From a checkpoint of a small mixture-of-experts model trained on Wikipedia.
Size: 13 layers, width 192, vocabulary 16833, 32.3M parameters.
Training: 233M tokens, 3559 steps.
Below are experts of layer 3 (counted from 0) of a mixture-of-experts language model. Rows are named router (the router's row for the expert), gate (a neuron's input weights, with its number), up (a neuron's input weights, with its number) and show model dimensions 0-191. Each number is 500 + 25 x the weight over its row's rms, rounded and kept within 0 to 999. Numbers have three digits each.
Before each expert's rows: "mostly gets" lists some tokens that are sent to it at least half of the time. This comes from a sample of Wikipedia text that the model never trained on.

# expert 8
mostly gets: "which ", "but ", "when ", "while ", "including ", "with "
router:478470461524497480502490484482518511513520512513531488542460525484510452500517492504506493486527519458485509523480509535507526515483501538467533521518457475530504497514504516500496532503480499522474507446532514565526501513495529472493526520500511480518554534545538499518529532502496490482463499544530508533479523516514457495496499491542502515491492425506518477508515503538503501525485528490528523496491486473507501536487513471508537536509508506541532501492456512478469557510539496555489487495510502521511474461540478502532536511496462485475500511527533510454528565525475499458
gate0:518479515496506478493560548466537521496465488509469478495486512506466486426520521495518526455520466510491494492523514505486549486460516495489461465495508556487542516484480529501515507480523550534513486516499476467484491477466498515506508497467493526532488487495497462509496466470498539476525498532505470485474523524525498505511480476489484439502482533445509525524535496517525487513532560488483516480511488498479525497467476539484513469518511509521544493458510505507500539479499483502543498499484488493547466489527473530513516470525541477526509507544494463499423496507485508511
up0:507465502467488502527491469500474493474510495539506566502494467493555485491543488492498499525504505518525514480490508527508448562476477543503524502488483516504472480459507475490442499501461512470503503452477573465481478500502489493445512532498508511501513513526456478463527534494515492523523497477515504538500475496519475512503504539473545498515554501499503521452530544484509487477513487478485483503473519519517484526509516509487522487504522540552515499497461508547473483510508503490550521533550475456509516492540469498502528525520497480473510460491484500543502481496454490506
gate1:458515488475484504463474480504516474485471466502490511474484498507532472482525508515513475501500535498533493477492511544510473528484502479488467511499545518516549536521479502495485504498496518502480475483519510491526476516444491523493540537431500515535499486521485487512532492521501509510474487511523512512499500484524477547519522518503461503518482495503497450444528509491504457495496487537547488515506467542464514497503520507447486552513523553540498533514483528509517466461537497490483521512541501435507505531543505455480489484523529432470478475471465466508493468516471503476
up1:445535518497517482486502527540459511522505533486471467456489505537483503502491479480501526522505501501552467452505493480508493498480498476488489447531526528516511456538503520487525463476507487467494491535461468501498493477466503518537528469468559534520491493498527505468509489527499517496511511494472538460529496511502500492505508533490472493463490481478530441504486496488472487483471492493494496530474498508451521498506511522506490459562479489498501488539484478490545534546512515471498471507462543508529529479504486501564443509468498493489498454529485535551532512483482507507
gate2:461513433532483535541510498486516494525479527518515513477487497470505519514507489502493529505467519499498489457526489482452516524506501512492484435517504555533529510513486494472488504494467536469486479483495497453494510487500496487483575494514524508510445528506481516497457515501501488508530506519548534523476573479526491495550483476509489460533538535549454482490498484523492531513464472514452501526533515498529503481501473534526549529502518513493471514479520462480463508525454523469497510480476482518468505498491492493489506475541464543529487503499515484481488498506482495529
up2:474498472494509510525496497486518465515497486505524518525479495467460493495533488500478528486474514492440478501506464497467545583501486511476497431521473492529535510484510503498489481496464533469514468493530479493467504485560497529478549508528522482513487534488491508472492486507540508493483479512511503447511515491564489520533487459462457494485541514511502495505501427519514508576515493491486492501549512491526540467517487523528504476470480541473479469510482483491487508508513476475544507499447541478491521489502478495491474482516495539503506505499500478522496518526464486487
gate3:501477501475517514460524502487492485488506508504516494485478444503511519510519460456511503496509507473478538463522512517474504516531518521547558453475495519537492467556492576500496507496486468495451490487492472509532477487518500472509524478513526540518493500499473525511486494473517516509506513504564509517542526507476480465488522507486532534501531531491480517505505515491511493522525503470477462470503507504492497503513474476528507514559559566496492498463472479511520471491515491542546498533488463498471487511507489552519514500496532505518505427485516547470465538511480509491
up3:500494501520522489494517516510561466499492491519485509494470448465521546480521479457519507530507479511485526479544516533506507531489523515533548487493494503496478473556493498505520491496517488501481472471525485482496446534560496483483495507471557563543490496515512490515506502487527517519481498510507496494523512482529492477505500493489505530507495493476493523440478510526527551500504529528470508456491505518514499524523462538506480512535499531499479497438453503516476478472492496511531441526484459533539475512536527539532520488481532507521525462507477555496510539493471510522
gate4:501506488475499485486512533529516470477511493490525498469524536545532519478482424480508474498503538462455498500558533455551556516522474537442503502474552485521459504496488499554502519525513491540486478537511486486523487480473497488495519469531518515486517512493509454488466501498517482494497476526474484513498497508488538503452516495518442481522471475500497532450517471484523495482497475472491507521502486518484508492507487514517466498507452480534510508485496470541530488500516483481457487473495522527492470525509490538479542517499454510509531548493466497514503466477495526544
up4:520497442501495506495534511479469482482510489510484471508533486499577468514491517493507467500517515478486508491482504527501515494469481503499530505515461525457496517447534468488530452485501412529484484520507462538473508492508513521516486526502506481466526491485491498520477511468527497518487514519488488444496493477507460491515496559507482535514509511543478515560531502477491502497513510519493551538529525521489496496494500506493479467493462488519535494477475505523516471516443457503510460511508521550505451485508511512502559525493510556533479480491483525530482519528465496521
gate5:510519548432528509505530527488501520485515516485516559498510490528509532499496508501500477442443485482544482504496543502528507506477484533475471451519503510528487500484504491470511491518498489517504481549524531474415506521480502505457485491476536511542523510490521459500466476514520457538463452470548492483471526536515514530493525453477480496511469498481504486487466503462459510512502497495491499492494470448482493510499533496481499491483465516498497518493496536536533501490535472515433551499500556531521498508492487503486509506483526510514470507518527496472527517499496495512
up5:480468478501515479477461484490541491483490546533508495495502476493505507507512500516550500497518485493509514490480535538491504512498537477524487479522502518502479461483484511521519473537455490540525478456459457506514531538514502527469506506511489486486446548500531476508528542478476487514507451517518489540471495534512497452481495506478524540508498489470469504535545528521442481538460476508515488471558468489513510468487493529489503557489496493489557478495507504518488514489486495547485490502514474457494504522536521481555462524498502455509505450481481515502468511524491537468
gate6:483497520520510475503544495481467521532538525452506481493516494513566492495510500526494471480516502508530492505553539495523470489524511522439501512481484505483507554506481488471522512493538436467483473552513496520482525491479501524500516516443505483469480502499482510488523497457480528465540505506512534532484526531496472491503543507462473500511472453501554521500457508475475455474497450508523488523502510527487515510529452497529513502489485525475496552500486512478518540468480528479513514509499510513475498475497493514498504474531464472528528529506466461516562484493469470494
up6:473478518487479529522520477453502447457496514503486466479498479506551467459498477506528522487476518510448519475482493517507486528490492475469482475511467520505481493475493503535467476477501487453552521455507486460458528551540466474511497490486534467493494473476504492478490482518523478457539490505451498503502506508497502526506463560514478560486510499516486470514476526561491517516546541474487505493500503542455534501469485533464493498511474519449473493522533471495505481515499526489513472488486499532489480486462481463516511532500519474509525520500498491505484459501521460487
gate7:495505490488508499508529518542512520528460529541532492489526551528524495539520500489506543503493450496507460502501526538524469492492505489510493491492511451483514478490514498470473507469503497450531485498504477557519447480537481485524473522519510501472484474508504519475531483512505492485495521496546471471561539512545501514511500502515524539470539474536499479509513524509505556532523499542494514566509503557461495509460492460485494541504506488491475484515475473506477536464501530496496539464469507490499493471477487502491473479473464555490537521519491510527512509462464515520
up7:522457470501515517513570501514500537535459505502538475510522526527489469520536460473483564544461492506503488509465543521540475484501497492505504530486520460506517528502503476486481459478497482460488486491485485490476472497505492474522508517504521490446487496528512500423559502489506481492480514480514492473558511493513492486542480494508496496497541470491496490505520530506519517498508493515542532514514485538484508533519484464488458495504487461504502456528483469523461523482531541492507510454462547535486502495482471496510495473486475534461553514499478516544496510470491524519
gate8:532504442531508504494493501489450479510515490465516478544500492525485496520498495567456519517498502536531501510499519485477535486504537496478518505545474523542508515493507527481512494507498497483488488515494477479487517445481505493505487520507480482451479497516527525516513556518476487471524521527551484491515545564497483459511528423559525522527505514548495481438543510521552539489466501496492501471514540489520482546497511532496473477499482519490494510476566504495496484515528476500485492494495528498519510468511471519506502479520496508469500475504472471492497456503502524533
up8:497511466491502502487517478473515531571511489468522504507520531495542501485498534512473489469566509506512514537501535519526519484486547500490515500486445498523511530489515489476495515508474486511544489487486509516468502500471488518534486528479505505506511514508508496541468515492469476445503465463557525511529557554502480471527526457549506535529496476508497460440546469467500497524513499486495502491554493494470446527513511501459478482530505538552524504481488513466511530487526466492518497472480539519476518484496495509503510447527457512475494509518502495469490506517490507505
gate9:471495517518508491482476566493494484519480491556478464469490522505486511509453503507484471530477486453451506525550508487477462481535460496539523472501509479485505531500476490511472482487483502497560463475511480519493545509496462526458513535501484483464543508508481459525506481556473506497528481511520507465491472490485504506492465507514508495475499510494527476528516455482502477513527515548499515495496457451462499502532524462509548504514505501521480503527475499476498534508512518541566530488513499523517475509469519498554461480457503502527471481494542503479545528499495494505
up9:521466527554509516504512508524489511531517499524515521499511486494484502469538512535540505518558499527487480521532504471502519485503446508507512551522517498497511459485458495478489445471495511491535502520479536486465474549522507476515494529522532501471453550479460462549544492511457533504526537491495529489492480501503485483474464466490565484489524495539562478470532464477535493523463474512478430517501480490499505489534457462505505492477491514516513506518512503509484525496513506504487454472511483501543508496488507515529509470506489524528504507550510483512480475483503510492
gate10:413509521542516514501529467499525558512492483429491508509499489442502503470474490482511496489495520511464513499512512532539483529508508475544480447486503483468442538461489476490531469492500533503497491490496482496533528489506526512494529480502494501547513488464491508461508491509460507531505475493505500557522498476509536473513509440518498499475515499485521523514489499471422517485527495540496487486521473496472486476516470533509525543508486477503515506476503479500489460493481500502503493494482470486481497480504559490511544496485428506502478456511507508471474490533531502481
up10:489539462518513521498508471520534469507519489488520529504555505445511535498517473499473521505523542467506506514530457481489478509550467422476500465525500494516480530511513484501521482472532534552475498454485534491507522473523503489498527502483490517499502482470530531458523502537521534517493468518503471547493472493477521483450485498491470448474528529466513536492489480495461510482499493531470498503504483489488527522514498504501520476548520462534489480501524432529492495523508479508529497492518495538488504472488498522502511548483505487492507445463480434501498515514534498514
gate11:517511457506514466480496494488492527503491511529513496483502497473543506533545452501490494485480475510505526519500501465491529494495511488512453517512493489532445524483447491531471520465475521498504503467537463527475508524502497548505534506503546486497460531490468572514497513514492480521477468467486496492524530543491500498507474498508534534474488486479519516512476500491546448485505514489502562484486480481524446495503471459490518531487522534539522509447506499478506502496497534489534492508495513521476500512531551481450527493502546505492513523456505457493456504459515563504
up11:496471500532506508518497534549531490506527487472470493511514524524527470534498520500528485486473482500456529467494520515504507541536484518503502510493477535478513503503509540494527493495498542503512462506472458475555531489498450483418522522529479479496487498509535513513481538480550473494545547434527473489535509513523523501484482491531577511489490497504502507521468476466511499520516497490464450517487513506487506537482472503496484508498464526480520506504506539537476519523513507527491551527474468511490493480476461530457497502501500481503538464511443485509513476532489494488
gate12:527483512487507521493520528517528543484539506476484510507494491498455501503493448473493507477499488458491515449480470524521475489520469525474532479491524501458540464472510517501516539456473499488540502495488485471538532497506473469548495543483476508505451528513462528489514469489499518491455523493478513538498494517478479483460465496494537480526496538546510483498480491480462490475470480481477478511485514518537435501512496484495495529521468505456496506509468549509518477523520462520506473504523495503511505465501481498506540467537504466525487482510493470543453493555428494507
up12:512504510486506474545486499467523465527500520471515493480493527473508521536491515463473455543480484539487496518502501490473506503485530488514474510525536499543503469475548493510518436548499482483480519504522547481513495479514518488505523487539450481439499496523485443498491514512499535519497517497514474498520508508474531472489500509490542494516472505477528539496481513487466529525464505495512478503475466503442512478482517558553474503529552498494483540509528499513509456484500549504536544510504477473500522550479522491489446521521524552462463506507502516521512511483502478474
gate13:510494535476501499534505507490475502482471521505519489483481497446433477506471519496503479502495463504476501439463522502528494520515504506516478546543514550507475521477512445486506476522519533508429459500538516471470493522509470524535486483489497509499448509474500484475502538508490545504494462533497518524494484521489515513526465507514486504454503494507465506494524476523465537513469560454483504495513516520473489484477465503456539484499464487520497553477479507501506527498507506524522522504482507460502523570495487503429500535478522474518486503481499466484508484509460490494
up13:551481502472455528486522517506488493524513491526497511485507519472499478506499521461496511486451491467474492415505520529534482505503501526540529532541498531495471522486499521528508495517496531473500467482541472500480522492527457507486509497528530525522532504497483498500436523478494483509525518496522465523489520516537479483523505530526534528489489577518493518471535516483530478487535467453524509468498464522494482515498458485464458541529536482481516493514501468500499476478476522477508509492512527494525470507485518490492527533487492486460449445499492457540487527507462512479
gate14:529490541516520509497518531522522536498448495523507500487489500516558544468485509507489503548540495511495526488532476510490487497472530513512539504573486466522496545480536512526472449503450503506483539501530495506516496488507505575493506497485500484485494524485488516506462491487522499477514518543534462495519499485488491502473525490508497536479499470518472529492536511496488515502499455505433493517460526498495463541502524491502484488496547515529503537495497506485534489492519515492449497508500519488537454536534497512521541554500477451467519499480472537469473519499446507516
up14:481526466497546509475510478467481493504522525455471495512542503462459464537508448513498492483484492482484491520467509506498505493519450472502488507456522526466487497538494505488514497509514488479498489492477487505482536508470484463506495500477472526532506474503504450518479522522479500523510472484478502493488531527515479497513459510486510440493476506457524475493487525482496499480458541523554483464503468538497508493510504514504525499493477491458474420532498512517487535521489494537530505497510501495487528495525538432481440427529551548512487488510513496511508516504556511494
gate15:470495490479465489546454497458498516495488476515485502484511544470502514489512509549508484468487476497482479506453523479510511526544562499498503451477513523473505448509539498505473497506477502447541477510502530520498520477460495504479491492516472509478512479489479506486513468454500514505469505494518462476525568456452537472552505486483535498480476482500521551505453497495511498509510538506501570507488521482517519523520492506504513481489499478505485474468504547534452509471569499541549502527492505529512486527484512491482528488522508510500479517464531486507505523512474492537
up15:480515511505492484501564462491509528483504544495500511536483481481485493494481491484497519517496490502484476507471469468488515505509536514527509552445460493519491528495486484495511516513550529530538523513492533490502488492526504514512504495489531509497507538517452533524532517465515482470520506422483492506486449485510486485441482540491491514473493520485477488524519541516503559478511496513494487510463508499545497518493477501484463522526484520524472551544498473536535506493469508433445531510463493478535539483521521487485515487480474496521517467531428515484494485485522506488
gate16:499522508492491512469491523540502478524491485518491480496532505503513540480491500469504520520485488557483515487513471508544491522573486521513518511503478521454466528500536506491537508484493529499508456502495482461448510495548513491536501478460459458505502515515464491492505513455455484479514433449451530480510527485492552435483477489534514530469480468499513496518493500505504507507505512497484504504460531543452466500524478508482510514510468514557489471513518533494463533502506495538496518485488534448529474500488528486497514517504502499514525454516482525516499461511522475476
up16:520513519516496526503494488485502531549472453518480514537525539463442531467456533477492535454489544523523527489512486505503469550519515510505480539537477473506513551500559482493507505513511476492450487493513534521485507494502503514498518452495488509453520464488483535439489458470445507481544485470518513467518500486469470505495514515460516498479510495504499506470525500463431504498496550493508504466511512520510487524494543483470531485545518530527472517514512501501472512504525453471464515472512516494491475512482518502490493513450498510507492507476468506488499513475479496537